Experts of a small language model: width 256, 448 SwiGLU neurons an expert.
Below are experts of layer 6 (counted from 0) of a mixture-of-experts language model. Rows are named router (the router's row for the expert), gate (a neuron's input weights, with its number), up (a neuron's input weights, with its number), down (a neuron's output weights, with its number) and show model dimensions 128-191. Each number is 128 + 24 x the weight over its row's rms, rounded and kept within 0 to 255.
After each expert's rows: a language model's description of what the expert responds to; "gets" lists some tokens that make up at least twice as much of what it gets as of all text. This comes from a sample of Wikipedia text that the model never trained on. Tokens count by the router's weight.

# expert 15
router [124 143 125 119 149  76  81 155 143 120 115 125  93 134 141 131 165 112 112 121 159 137 141  98 159 158  85 141 113 151 153 103  82 126 129 143 132 112 111 156 109 106 111  99 126 133 128 139  96 165 161 111  61 121 129 166 139 145 100 150 116 103  97  84]
gate0 [148 112 118 127 107 111 139 116 115 116 120 156 140 121 104 149 136 114  94 151 117  92  99 132 101  97 148 128 143 132 100 161 132 135 148  94 117 126 101 126 134 107 175 130 142 118 130 121 128 135 129 186 113 119 143 136 163  96 129  91 150 170  76 124]
up0 [ 86 143 134 169 104 105 128 104  79 133 104 135 131 181 137 147 133  78  87 154 141 122 131 156 107 123 120 145 149 149  90 135 126 122 142  97 113 140 101 132 115  90 130 120 102 162 117 130 138 157 108 160 116 143 134 130 149 117 129 166 139 177  76 134]
down0 [108 123 115 114 137 150 142 114  91 131 142 115 172 105 122 119 154 133 157 136 143 129 124 111  90 132 106 114  98 123 125  98 161 115 156 137 138 111 119 109 129 123 129 159 183 118 113 101  91 132 136 102 147 133 137 112 120 134  91 103  98 207 138 119]
It responds to: Month names and the final two digits of years in birth/death dates and ranges, such as 18 in 1896 or 19 in 1930.
gets: "19", "18", "21", "22", "16", "15"

# expert 4
router [113 133  80 115 137 135 130 147 102 114 148 108 113 166 115 117 122 135  89 121  78 111 120  88 129 132 109  93 146 128 126 138 149 130 122 130  86 126  98 134  87 114 174 145 149 158 164 130 145 152 129 127 149 106 168 145 178 124 125 116 144 115 141 137]
gate0 [ 73 123 186 107 130 166 160 113 128 160 135 128 111 144 126 103  82 165 128 148 126 122 164 171 151 141 145 107 149  84 148 135  93 104 115  81 126 148 147 147 165 159 115 148 164 121 100 133 114 151 125 150 114 131  96 130 124 126 120 143 140 106 121 196]
up0 [ 87  90 130 127 177 144 160 128 124 144 154  83 134  93 151 103 133 122 138 109 138 155 131 132 109 144 137 108 105 122 133 125 128  99 105  83 141 100 116 125 158 131 146 138  89  71 107 128  97 118 105 154 156 131  90 145 119  95  82 158 138 112 152  93]
down0 [156 170 103 123 124 109 119 125  93 161  97  99 121 106 134 156 160 121 147  88 146 131 133 156 133 127 130 155 124 124 110 112 140 126 133 132 102 141 167  96 123  94 148  98 123 125 185 129 126 145 106 137 157 181 121 109 142  77 130 141 142 134 139 114]
It responds to: Bare space or opening pieces before figures in infoboxes and tables, such as coordinates, ages, percentages and dollar amounts, e.g. "(age 41)".
gets: " (", " ", " M", " B", " D", " P"

# expert 2
router [157 149 169 125 145 133  94 101 160 118 175 161 137 117 152 143 158  83 128 142 150 140 162 125 114 133 115 129 138 194 143 131  78  87  93 132 115 126 127 125 119 111 134 137 127 172 147 208  91 167 119 117 103 141 144 148  74 115 135 121 113  66 120  86]
gate0 [117 124 170 122 105  93 142 153  96 136 125 124 121 128 101  70 135 130 135  75 132 141 136 125 139  75 119 190 127 142 114 138 177 151 117 137 161 126 137 108 144  98 108 128 113  92 137 113 117 123  81 150 114 133 137 120  84 120 135 136 186 137 106 127]
up0 [142  90 156 127 139 118  99 133 123  92 134  84 133 153 103 152 136  98 136 143 129 127 142 111 118 175 102 104 128 141  98  72 125  99 160 145 106 115 130 102 106 152 164 115  99 152 119 137 122 138 129 134 107 133 100 117  89 120 117 127  72 119 161 103]
down0 [ 81  87 154 144 125 115 113 144 130 115 126  67 150 191 110 133 153  94 133 142 130 155 126 127 121 215 108 124 149 148  93 133 124 144 153 102 110 131  92 118 130 147 152 127 143 163 107 149  61 115 116 140 182 163 152  97 133 129 108 155 147 148 144 165]
It responds to: Finite forms of be and have after a subject, especially passive was/were, e.g. was acquired, were posted, had been; also table pipes.
gets: " was", " is", " were", " in", " are", " a"

# expert 17
router [110 128 125 137  81 148 159 124  97 114 161 109  94 114 130 123 131 138 159 133 118 138 100 130 112 127  95 139 123 130 145 124 168 128  91 185  93 156 153 158 112 125 133 133 110 111 153 140 127 117  93 135 107 148 128 148 113 135 174  98  80 104  95 106]
gate0 [134 126 160 187  78 119  75 111 125 150 110 126  95 123 141 124 137 172 128 148  84 130 110 104  93 129  93  87 109 138 108 134  76 185 143 110 151 116 140 101 138 113 191 120 126 139 152 107 180 178  89 160 142 109 116 142 146 105 129 147 161 107  90  68]
up0 [145 115 163 143 121 159 124 178 110 137 140  99 116 133 153 129 102 134 113  89 144 142 176 147 146 116 164 115 129 151  70 125 103 150 101 144 115 150  82  79 142  62  83 114 164 103 117 121  92 182 120 131 126 139 114 112 146 133  88 139 111 148  99 105]
down0 [119 125 119 175  99  85 113 128 129 109 126 132  72 119 147 139 126 130 114 136 129 139 130 101  91 129 132 121 119 151 108 102 114 137 114 120 119 129 134  79  94 127 155 115 164  94 168 100 116 149 107  93  84 158 138 119 128  83 140 125 136 123 154  94]
It responds to: Pieces of Arabic, Persian and South Asian names, especially Al/al prefixes and syllables, e.g. Muhammad Ali, Burj Khalifa, Abbasi.
gets: " Al", "h", " al", "d", "ah", "al"

# expert 12
router [114 125 100 132 167 119 122 109  83 101 139 150 136 124 122 116 122 155 133 118 101 124 101 152 110 101 101  80 131 118 114 124  64 123 130 147 120 122 151 118 179 173  86 106 129 120 143 115 103 127 136 124 146 127 121 168 104 110 130 140 168 100 150 124]
gate0 [122 178 137 156 134 121 162 119 103 160 142 103  87 138 157  87 139 128 113 158 111 100 141 163 133 130 118 130 150 167 133  79 155 142 150  91 130  99 112 133 132  95 153 124 156 102  92 128 129 136 116 139 132 124 132 143 155 118 155 128  54 124 151 142]
up0 [107 172 139 153 122 140 153 112 126 159 150 105 111 133 170 119 137 143  95 131  90 109 159 136 101 100 143  65 112 148 113 132 128 148 128 157 111 127 139 124 106  79 154 110 120 121 133 114 136 152 123 100  91 177 112 128 131 123 158 121 119 117 144  80]
down0 [127 140 115  76 118 126 124 129 126 116 132 105 183 118 134  86 128 127 136 158 177 125 144  98 146 117 145 136 128 134 134 158  94 130 116 131 136 129 156  82 110 117 119 119 158  94 112 111 149 145 125 102 128 134 128 107 111 139 139 124 105 134 111 123]
It responds to: Foreign-language function words like en, und, der, all, plus English en- prefixes (engraved, enlisted), quote marks and spaces in tables.
gets: " en", " |\n", " all", " En", " \"", "19"

# expert 9
router [131 123 121 119 150 145 145 171 135 128 139 130 171  91 127  92 135 134 149 124 125 117  95 144 128 111 185 163 124 100 151 142 184 119  98  99 102 111 100 141 162 107 144 142 170 134 125 128 112 128  97 125  76 118 178 101 120 101 132 100 126  82 177 109]
gate0 [ 53 112 138  98 153 123 118 152  76 156 126 115 135 159 144 134 151  47 123 136 191 181 119 130 140 134  80 135 105 108 138 140 170 116 168 114 134 145 118 133 133 105 113 165 153 110 138 158 154 117 110 109 146  97 122 108 121 135 174 175 122 142 135 128]
up0 [132 126 150 103 115 141 106 159 145 141  79 125  84 168  64 124 142 100 130 135 139 134 122 133 133 200 121 132 141 168 133  89 139 128 162 120 118 126 164 159 160 170  76 109 128  95 132 116 166 127 121 118 122 121 113 136 123 152 169 134 111 133 131 175]
down0 [129 129 145  98 147 106 127 147 149 122 135 134 120 133 162 108 217  57 111 129 189 152 130 137 104 138 107 136 116 117 112 144  99 127 133 178 167 115 132 110 100 147 134 138 147  91  95 136 145 131 147 115 106 128 111 123  94 121 138 118  94 150 141 123]
It responds to: Role and kinship nouns like President, Minister, wife, actor, plus table pipes, colons and dashes before names in rosters and credits.
gets: " |", " by", ":", "er", "or", "-"

# expert 20
router [127 134 144 140 159  68 182 174 154 136 116 153 130 130 117 112 100  85 110 151  99 125 134 131 153 118 183 141 167 118 141 112 152 123  95 103  93 113  98 167 123 116 101 115  99  72  91  93 114 114 152 160 136 108 142 135 108 114 158 140  80 147 186 145]
gate0 [136 145 168 214 138 155 107 157 119 161 139 149 147 150 102 134  94 143 111 133 116 128  90 121 113  84 151  99 144 122 116 119 150 125 100 138 147 159 160 136 110 102 136 121 110 129 137 110 139 186 121 144  93 158  89 162 113 112 119 166 129 137 156 124]
up0 [115 123 120 153 141 133 121 185 132 155 108 148 106 149 155 105 128 147 120 150 143 108 135 140 148 122 116 116 152 138 134  95 127 123 106 141 128 191 132 111 132 186 121 117  82 148 110 125 109 152 125 131 120 125 127 124 139 121 143 180 110 186 152 115]
down0 [132 130 148 135 122 148 116 172 135 161 124 115 146 134 168 112 131 119 122 124  99  98 152  78 122 137 186 120 124 130 129 153  94 121  94 134 162 152 137 117 153 167 121  93  89  84 126 124 137 142 147 129 114 110  78 116  79 143 132 143  85 124  99 138]
It responds to: Nationality and political-party words, including demonym suffixes -ian, -ish, e.g. American, British, Republican, Liberal, Swedish, Rhodesian.
gets: "ian", " American", "ish", " States", " National", "'s"

# expert 5
router [132 139 111 168 128 143  96  86 123 132  99 148  87 127 105 106 121  76 123 122 118 143 177 120  96 126 114  98  93  77 111 160 101 141  92 116 134 139 140 128 125 142 122 145 132 151 154  83 154 156 114 121 148 129 121 132 137 151  99  70 139 117 110 150]
gate0 [125 124  64 128 124 123 107 122 146 152 143 104 172  95 123 115 176 137 101 138 110 129 140 162 132 149 161 118 110 126  94 132 133 114 168 161 146 132  83 139 153 154 121  90 104 125 137 153 157 129 115  93 122 109 114 112  80 117 126  91 100 126 157  81]
up0 [100 157 110 125 143 154 145 142 125 139 140 155 110 134 115 117 149 135 130 144 114 132 139  85 116 108 166 145 145 116  94 148 187 124 131 120 142 129 183 155 137 151 152  96 153 114 137 154 116 138 147 171 128 167  97 115 131  97 165  96 116 157 130 163]
down0 [116 131 147  84 117 126  90 118 137 139 126 139 129 111 159 126 113 142 153 107 131 110 156 127 115 117 125 116 112  81 126 125 153 105  82 138 171 120  86 168 114 136 123  76 158 100  76 119  98 132 133 131  98 174  88 122 106 125 184 133 127 187 127 139]
It responds to: Negators and adverbs like not, so, never, plus mid-word stems before suffixes, e.g. unsuc-cess-ful, unj-ust-ly, N-ot-able, need-ed.
gets: " not", " so", "ust", "ot", "f", "t"

# expert 3
router [128 127 103 127 137 109 120 128  81 136 115 125 146 138 144 122 113 123 134 148 150 166 158 118 132 156 133 130 152 145 112 104  96 158 133  99  91 117 113 124 135 128 150  95  94 145  91 104 141 141 143 105 164 124  81 125 130 157 111 132 127 125 114 116]
gate0 [135 156 146 134 129 147 124 119 145 132  98 112 123 119 168 164 164 138 145 140 169 153  96 152 165 142 136 133  89 116 116 174 105 142 136 173 137 136 136  98 122 152 101 143 153 154 130 125 135 136 150 149 130  97 161 100 173 141 139 147 100 130 164 143]
up0 [ 53 151 163 122 142 163 142 125  79 125 101  89 122 143 124 119 151 156 113 104 105 146 131 165 104 150 159 113 127 131 119 150 138 198 122 153 119 126 159 171 122 152 147 136 130 175 104 142 144 136 160 119 116 108 138 152 153  89 152 151 146 108  91 128]
down0 [131 102  85 162 145 136 121  95 135 125 140 118 180 175 133 143 165 147 130  97 116 124 132  75 145  91  87 119 129 109 114 132 109 113  79 108 126 114 134 128 149 174 164 167 123  91 151 136 111 159 131 144 123 112 134 102 110 102 130 151 138 140 141 150]
It responds to: Number words and quantifiers like two, several, many, plus leading digits of years and figures, e.g. 19 in 1990s, 30.
gets: "20", "19", " two", "18", " three", " one"

# expert 26
router [140 152 162 115 150 129  74 104 147 127 188 159 141 114 128 149 155 101 161 138 153 126 116 141  98 138 103 140 120 165 122 144  77  89 102 130 112 106 139 115 103 122 140 148  99 172 146 187  85 155 124 157 112 127 127 138  94 124 154 125 103  90 130 112]
gate0 [103 141 126 150  74 111  96 168 106 159 110 100 123 126 110 109 122 104 156 149 127 164 132 123 113 144 170 142 129 132 152 123 170 122 133 113 162 176 117 171  91 109 125 162 114 101 105 127 134 123 101 113 163 144 134 120 130 190 189 135 127 115 129 140]
up0 [177 100 154 154 152 138 119 126 129 109 106 135 143 114 138 138  90 131 111 171 178 133 111 101 154 145 138 142 168 125  63 151 111 135 124 132 117 163 120 118 135  87 101 113 127 113  99 133 145 186 135 161 148 133 120 154 144  89  76 119 131 136 116 132]
down0 [145 111 119 103  71 128 102 131 139 110 155  70 105 134 145 141 138 142 130 147 120  99 147 116 137 139 158 113 153 100 123 134 135 139 102 148 104 131 115  75 150  98  94 146 126  90 118 154 169 143 133 113 152 119 115  99 138 114 120 131 110 151 114 185]
It responds to: Conjunctions and, or and as well as joining clauses or phrases, plus pronouns him, her and some table pipes.
gets: " and", " |", " or", " v", " well", "-"

# expert 0
router [121 113 131 114 156 129 110 162 148 128 135  86 125 128 125 121 119 139 121 122 160 124 131 137 146 116 163  98 121  78  90 162  97 157  74 118 114 129 131  87 177 136 113 148 144 123 121 138 148 149 132 156 136 148 126 126 120 127 132 161 143  86 133 143]
gate0 [124 148 139 130 170 166 101 123 139 148 121  73  86  92 160 148  58 115 131 144 157 154 148 106 158 133 165 147 137 117 147 128 120 145 138 136 140 133  94 147 136  75 136  89 132 145 125 102 142 120 108  85 125  96  98 123 128  95 109 133  93 155  98 153]
up0 [123 105 121 116 120 144 152 120  96 138 148 154 151 168 127 151 100 112 126  97 122 141 132 125 128  92 154 111 136 135  88 139 110 128 120 103 113 158 136 150 124 114  87 146 158 126 136 129 146 123 143 157 129 126 142  78 145 103 172 136 152 158 122 174]
down0 [ 93 168 136 129 102 107 117 129 120 127 113 167 151 144 134 129 136 115 124 145 159 122 180 147  92 149 121 147 148 146 117  75 123 115 142 110 116 124 138 129 104 150 130 125 137  74 135 126 147 152 136 114 134 130 102 101 177  98  86 135 139 125  84 107]
It responds to: Short opening pieces of words split into fragments, often a lone consonant or onset cluster, such as n(uclear), rel, cr, fl, th.
gets: " n", "r", "m", " rel", "l", " N"

# expert 30
router [108 128 114 126 133 103 111 168 154 115 113 130 159 108 141 120 200 157 122  78 130 170 151 156 175 140 136 133  99 133 133 102 143  88 114 140 163 133 160 119 117 148 120 137 156 102 168 153 105 173 123 110 138 183  98 143 123 143 102 114 140 104 135 114]
gate0 [123  99 124 131 142 117 114 150 166 148 102 102 124 117 103 176 147 183 130 155 149 109 144 106 130 174 177 106 119 129  83 111 142 134 163 164 122 147 123 142 163 153 109 132 114 137 178 149 139 157 146 138 141 113 135 154  95  78  91 147 169 158 113 157]
up0 [129 187 115 117 145 146 141  77 134 136  98 141 136 159 125  84 130 130 149 115 110 125 108 151 146  89  85 152 133 114 130 149  77 149 147 106 118 129 121 120 117  96 173 121  88 113 111 133 126  90  79 129 126 132 123  98 146 109 109 109  79 108 156 107]
down0 [161 125 142 113 145 113 112 125 124 111 112 130 137 154 119  93 122 130 151 120 114 152 162 164 103 143 133 144 105 118 167 120 122 102 151 126 149 136 132 108 141 114 164 152 125 130 169 146 111 164 137 122 155  84 127 120 133 144 117 147 138  88  95 108]
It responds to: Characters inside chemistry identifiers, LaTeX math, unit abbreviations and codes, such as $, mm, H3, ^, brackets and closing punctuation.
gets: "\n", "C", "}", "S", "H", "P"

# expert 22
router [116 139 144 125 135 141 141 156 138 144  96 136 127 152 155 122 155  94 125 122 169 151 146 117 126 127 122 115 145 127 120 143 128 138 137 102 201 114 125 109 168 106 143 143  87  90 145 118 130 157 111 129 183 159 115  66 137 139 160 147 129 172  89 129]
gate0 [148 112  92 151 136 149 157 105 129  94 129 115 136 106 163 149 145 180 113 127 136 117  93 129 120 141 140 149 100 113 179 135 112 166 149 133 123 111 121 148 178  97 148 160  93 112 158 145 132 127 141 127 116 170 146 126 113 144 134 138 186 116 125 139]
up0 [133 155 137 152 135 147 153 115 171 177  97 128  83 144 151 131 162 129 153 148 124 118 117 105  91 117 119 152 147 132 120 119  97 141  93 153 153 121 117 111 189 154 141 157 135 138 146  72 121 168 120 154 105 120 160 125  79 133 124 148 168 135 108 110]
down0 [137 113 115 152 102 171 138 149 150 122 111 154 126 137  85 138  94 146 151 123 119 146 140 146 139 144 112 177 131 129 138 137  97 109 152 153 128 130 132 110  97 159 137 148 112 130 140 122 152 139 118 157 152 129 158 150 135 139  91 123 142 143 116  88]
It responds to: Nouns and noun-forming suffixes like -ing, -ation, -ment, -ity, completing abstract words, e.g. demand, recognition, writing, development, attack.
gets: "ing", "ation", "ion", "ment", "ity", "ance"

# expert 6
router [146  98 149 130 129 158 128 100 148 148 131 166 161 153  98 132 108 127 108 120 156 120 128 144 106  84 135  80 152 149 111 120 146 131 137  95 118 139 143 148 120 128 113 116  88  85 101 135 151 145 122 133 147 120  96 143 137 120 129 145 130  94 157 176]
gate0 [ 76 172 101 135 159  80 162 134 148  99 141 106 139 121 137 126 148 136 131  90 166 118 121 118 140 128 116 172 113  98 165 118 124 115 117 142 129 103 105  77 105 206 144 140 124 111 142 172 113 118 139 130 141  98 105 145 132 161  84 162 139 138 143 133]
up0 [149 107 127 124 144 150 107 159 157 100 110  79 147 110 101 118 116  84 114 137 109 133 139 144 151 139 131  98 127 106  67 160 122 120  86 146 139 149 123 131 114 121 110 147 118 137 104 102 145 121 152 108 149 145 143 102 124  89 167  92 165 105  89 154]
down0 [112 180 151 119 114 133  70 116 133 117 120 139 154 115 110 154 108 146 116 132 139 121 121 126 126  99 136 145 150  68 134 146 161  71 151 135 115 176 142 117 112 158 103 170 105 144  81 119 126 118 113 128 165  98 100  86 127 122 111  95 109 159 127 106]
It responds to: Word-initial or mid-word pieces with a vowel, especially ro, pro, o, E, appro, ob, hy, as in fireproof, throat, Omega.
gets: "ro", " E", " O", " o", " ro", " pro"

# expert 14
router [106 116 134 166 155 138 170 121 153 165  89 118 139 126 101 148 167 114 141 104 111 129  97 123 185 140 121 149 103 137 135 116 122 104 147 160 128 156 133  98  99 131 154 126 142  88 124  65 104 101 116 138 170 110 150 114 100 113 131 138 156 128 139 158]
gate0 [ 97 118  65 135 169  92 118 138 105  85 136 157 112 123  92 106 117 121 149 140 110 180 121 108 139  77 123  96 127 135 147 136 131  83 131 100 140 125 167 139 149  88 110  85 125 114 100 106 111 176  81 129 142 136 146  69 139 147 108 101  93 149  86 107]
up0 [150 115 108 150 120 127 119 102 103 138 156 126 128 117 123 112 144 125 103 177 171 139 134 102 133 116 128 155 125 121  98 149 116 154 140 130 142 163 134 142 117 139 107 115 129 107 126 102 131 144 107 124 136 152 101 100 171 108 122 108 127 109 116 154]
down0 [155 150  94 115 160 130 127  81 149 124 153 133 113 147 123 163  98 117 163 110 175 102 135 165 133 103  96 153  99 108 124 120 101 149 146 109 151 145  85 139 156 149 138 139 149 173 114 137 137  96 108 130 109 137 156 144 153  85 136 136 148  74 167 112]
It responds to: Wiki heading markers ==, === at line starts, table pipe cells, list dashes, and heading words like Early, In.
gets: "==", "|", "===", " ", ":", "-"

# expert 21
router [136 148 109  91 108 156 113 117 141 132 101 166 161 156 167 130 167 110 147 124 136 154 122 111 124 140 112 140 146 114 176 117 112 108 166 141 162 136  95 116 144 160 150 109 156 125 125 108  79 117 113 159 168 123 154  88 126 117 115 141 133 106 124 181]
gate0 [139  76 121 182 153 106 100 118 128 133 106 127 149 147 115 136 101 144 111 106 144 131 138 141 118 116 141 152 156 139 132 124  85  99  73 121 132 112 132  88 147 136 129 136 131 140 146  97 124 144 120 137 143 101 128 145  95 124  85 141 128  88 144 132]
up0 [115 151 150 132 110 152 127 138 131 147 139 161 119 142 124 167 168 139 120 146  96 137 133 104 109 123 126 122 128 158  85 161 176 145 144 129 125 164  74 161  96  98 165 112 116 133 139 148 131 106 169 136 146 141 138 131 141 121 119 119 142 163 142 163]
down0 [ 80 156 108 117 104 141 118 171 111 107 156 159 100 106 176  84 121 149  81 141 114 110 115 131 140 155  96 119 137 121 135 118 146 157 111 119 151 157 123 145 141 158 133 145 165 123  95 166 139 104 117 135 126 119 136 163 134 116 110  92 111 134 176 108]
It responds to: Prepositions of, on, at, from, under, during, mostly right after a noun or time phrase, as in time of, on loan.
gets: " of", " on", " at", " from", " On", " under"

# expert 27
router [145 125 120 136 128 104 131 130  90 123 174 164 145 140 133 156 139 132 153 152 123 154 127 127 117 166 124 145 119 130 134 151 154 127 139 142 156 131 142 166  94 131 120 118 117 144 112 151 136 127 113 151  77 113 148 116  75  60 168 147 111  99 122 122]
gate0 [106  94 157 100 106 134 140 167 109 110 115 116 103 122 118 152 117 110 153  91 145 149 157 148 110 152 122 134 140 104  98 152 152 155 139 101 126 139 126 118  89 115 101  88  93 148 130 134 120 154 170 121 138 140  95 127 146 177 125 169 123 176 124 125]
up0 [140 115 117 111 115 154 131 145 133  87 142 117 124 119  77 149 117  98 138 121 126 169 101 116 130 184 137 131 127 112 160 138 124 127 127 129 144 145 148 115 159 141 132 105  95 169 122 139 141 119 165 134 119 148 140 129 155 150 138 137 133 158 138 159]
down0 [149 108 116 110 105 126 157 134 115 137 114  98 160 117 145 143 155  96 131 126  95 143 109 109 124 142  76 109  92 156 159 117 117 105  93  82 113 116 122 144 118 126 122 103  81 141 124 147  92 143 176 106 103 154  82 129 141 125 137  91 134 149 180 145]
It responds to: Word-final pieces of Slavic, Japanese, Indian or Arabic personal and place names, like -ić, -ski, -ik, -an, in sports tables.
gets: "i", "k", "ov", "an", "ik", "in"

# expert 25
router [153 165 175 115 152 139  99 136 122 128 175 161 155 122 142 136 142  95 145 140 161 145 146 123 116 118 100 141 122 153 139 139  79  91  95 132 121 120 127 128 117 133 120 129 118 156 157 179  85 168 126 147 105 128 135 145  98 116 150 109 120  88 133 112]
gate0 [113  83  68 150 133 127 136 133  92 147 107 101 123 131 130 124 180 137  83 144 107 138 153 156 147 100 144  98 118 148 136  85 177 145 129 133 175 137 143 109 142 101 126 148 146 118 111 103 179  96  90 112 123  91  74 111 162 133 106 127 131 187  84 103]
up0 [157  82 129 144 150  82 142 141 171 103  98 147 121  89 133 189 163 132  79 136 140 137 148 130 162 143 121 139 100 141 144 105  76 131 124 173 134 138 153 128 138 117  94 169 137 133 180 123 132 117 143 118  96 203  83 146 105 181 134 126  70 125 145 113]
down0 [168 118 182 132 126 154 124 119 171 125 153 162 128 104 125 129 127  66 123 109 131 166 129 114 107 165 114 157 111 114 104  99 105 132 151 165 120 117  99 141 163 127 102 100 151 111 126 182 122  94 158 149 152 142 133 142 136 137 123 161  81 163 163 169]
It responds to: Initial letters or first pieces of words and numbers beginning a new word, e.g. d-ome, comp-lex, "also", table numbers.
gets: " ", "-", " d", " also", " m", " c"

# expert 11
router [149 149 149 114 139 153 128 136 153 139 116 143 146 114 163 160 105 155 163 135 118 150  97 155  98 173  62 122 173 116 131 111  99 132 154 110 131 121 141 166 170 120 162 140 139 134 121 146  79 125 119  85 151 162 113 136 154 135 137 147 131 121 128 144]
gate0 [107 147 171 143 135 126 173 140 154 140 143  79  86 104 124 120 153 135 147 140 180 104 136 109 118  66 162 153 112 172 127 130 111 138 107 107 108 118 131 148 148 159 104 142  77 132 124 164 161 175 168 168 136 121 134 130 131 107 140 153 100 137 146 131]
up0 [ 96  92 155 181 154 153 152 166 157 146 167  97 119 113 107 130 164 160 158 124 212 112  90 125 133  93 128 174 169 139 154 141 128 168 115 117  82 145 126 143 158 124 120 157  77 146 143 154 143 139 165 142 143 130 116 107 129 125 132 180 124 139 116 143]
down0 [149 134 127 200 161 159 173 122  98 155  95 178 133 128 123 122 140 133 116  89 119 144 157 141  98 148 108 134 152 153 120 164 106 158 158 134 107 114 178  94 121 124 158 166 146 134 163 140 108 137 115 142 117 122 146 103 137 115 112 127 109  69 122 110]
It responds to: Infinitive or directional to after verbs, plus with, for, into and modals would, could, should, e.g. defeated X to win, ran to.
gets: " to", " with", " for", " into", " by", " would"

# expert 24
router [135  92 147 134 115 126 116 114 135 110 112 102 148 139 182 158 108 156  90 142 119  90 114 107 102 109 136 130 142  95 136 134 157 121 147 127 116 131 128 118 120 105 112 125 104 152 122 118 165 109 131 105 136  79 114 158 120 120 129 129 182 136 165 123]
gate0 [136 161 163 130 120 118 112 108 150 144 118 102 141 141 156 137 136 117 131 135 106 168 160 160 137 171 112 132 106 162 165 154  76 159 142 148 119 167 197 136 181 108  58 166 133  98  87 111 174  93 116 132 144 147 146 110 126 103 169 107 122 191 135 123]
up0 [117 116 152 115 144 125 171 160 118 126 122 126 119 127 159 126  90 177 159 132 107 147 166 138 121 139 156  90 135 105 132 140 115 174 123 124 109 120 113 131 123 141 148 130 113 148 121 114 157 106 138 153 124  96 139  91 135 104 128 119 134  98 138 123]
down0 [114 115 142 114 154 113 124 149 143  94 111 116 163 119 140 136  91 109 162 121  97 112 134 184  87 180 160 130 155 166 102 146 146 105  82 112 100 125 135 137 117  68 137 133  92 111 148  85 101 108 125 156 127 140 113 139  92 102 148 121 102 141 128 178]
It responds to: Pieces containing c like acc, cons, inc, res, c, often opening section headings such as Accolades, Background, in music album articles.
gets: "c", "C", " acc", "ac", " res", "oc"

# expert 31
router [134 103 135  98 117 155 124 134 110 147 172  87 121 105 123 112 110 141 136 109 118 133 116 120 166 129 142  71 105 111 121 162 114 122 101 114 159 112  92 100 112 119 137 145 140 109  99 142 127 118 122 128 128 156 130 141 149 140 175  90 155 133 101 168]
gate0 [105 105 102 144 113 102 109 139 139 119 132 121 129 141 124 151 110 159 115 124 145  98 116  93  98  98 160 118 162 108 110  96 132 109 124 137 112 116 135 163 130  94  97 110 126  93 108 154 136 125 154 101 152 124 171 117 141 112  71 143 103 101  99 120]
up0 [110  98 127 121 142 106 129 145 129 136 136 158 111 137 120 149 118 163 132 124 169 133 124  96 144 117 164 121 198 138  96 122 145 122 114 134 136 101 113 167 148  92 132  91 165 106 109 168 116 158 144  77 150  93 151 115 127 150  94 146 123 105 105 153]
down0 [174 155 153 110 160 132 214 106 125 148 138 167 140 114 143 113 126 174 135 139 126 163  97 138 133 105 174 124 124  99  91 146 123 161  87 130 148 131 124  97 131 155 153 151  63 118 134 131  97  89 129 139 133 119 134  99 152 128 138 136 112 118 147 100]
It responds to: Cells and headers in sports results and election tables, e.g. Team, Competition, Apps, Goals, Result, scores and blank cells.
gets: " ", "0", ")", "–", " round", "1"

# expert 1
router [182 146 110 105  73 127 104 143 142 137  90 120 109 149  95 152 126 145 114 157 126 103 126 125 134 118 113 141 139 149 161 128 143 126 126 142 137 107 147 102 100 169 156 103 105 173 123 167 158 117  99 151 114 162 137 168 117 113 127 117 105 126 134  91]
gate0 [113 130 143 136 161 115 156 162 107 134 142 103 147 118 113 156 170 124 124 143 102 142 151 110 141 148 160 136 126  83 141 101 113 135 109 135 123 104 165 120 132 155  95 153 115 121 133 124 149 156 126 138 123 160 168 139  95 164 151  86 132 135 141 138]
up0 [138 127 100 108 125 112 106 168  82 160 131 129 138 114  94 149 143 168  57 150 112 127 148 116 150 121 134 146 126  99 157  79 138 142 110  89 150 137 144 110 122 115 117  69 124 121  94  86 144 151 120 129 132 162 124 141  83 141 131 137 125 127 137 134]
down0 [131 127 147 124 124 138 141 147 123 133 104  90 126 126 118 139 118 109  91 115 147 125 144 124  88 113 165 135 122 131 127 140 158 173 134 134 112 155 114 125 119 136 124 105  86  86 129 135  93  90 163 122 114 124 104 136 123 163 108 101 116 116 115 145]
It responds to: Word pieces inside Spanish, Portuguese, French and Italian names of people and places, often around accents, e.g. José Luis, Pérez, Vegas.
gets: "o", "a", "é", "u", "i", "z"

# expert 29
router [136 148 135 145 131 128 109 106 106 114 115 117 135 105 102 116 111 105 166 138 133 118 100 153  53 136 105 131 147 152  92  86 135 102 135 103 165 134 153 158 138 141 124 152 144 165 119 140 147  97 128 106 148 141 116  93 109 148 142 157 160 113 130 122]
gate0 [125 144  72 148 158  86 162 115 116 174 120 135 148 124 106 117  98 152 128 138  75 133 120  97 145 158 148 105 121 135 155 152 126 161 163 109 167 127  95 115 155 133 136 107 143  95 108 117 120 171 133 125 104 159 159 130  98 149 102 106 135 134 111 129]
up0 [108  93 134  77 118 139 101 159 131 122 101 123  99 141 170 147 180 109 105  84 165 146 140 144 141 151 116  90 135 150 119 140  95 113  99 125 101 163 161 127 114  92 159 131 132 140 102 141 121 143 113 127 154 117 117 147 185 114 148  98  62 141 144 116]
down0 [153  97 136 152 132 119 113 124 147  80  84  95  93 171 144 135 149 128 118 156 143 130 149 143 128  99  92 115 143 140 126  95 104  96 106 128 155 148 113 133  90 100  89 125 118 100 108 120 106 146 129 112 118 122 103 163 128 158 167 138 156 136 155 153]
It responds to: Commas, periods, dashes, semicolons and parentheses right after a word, ending clauses or sentences, e.g. disease—he, Igel, which.
gets: ",", ".", "),", " (", "\",", ";"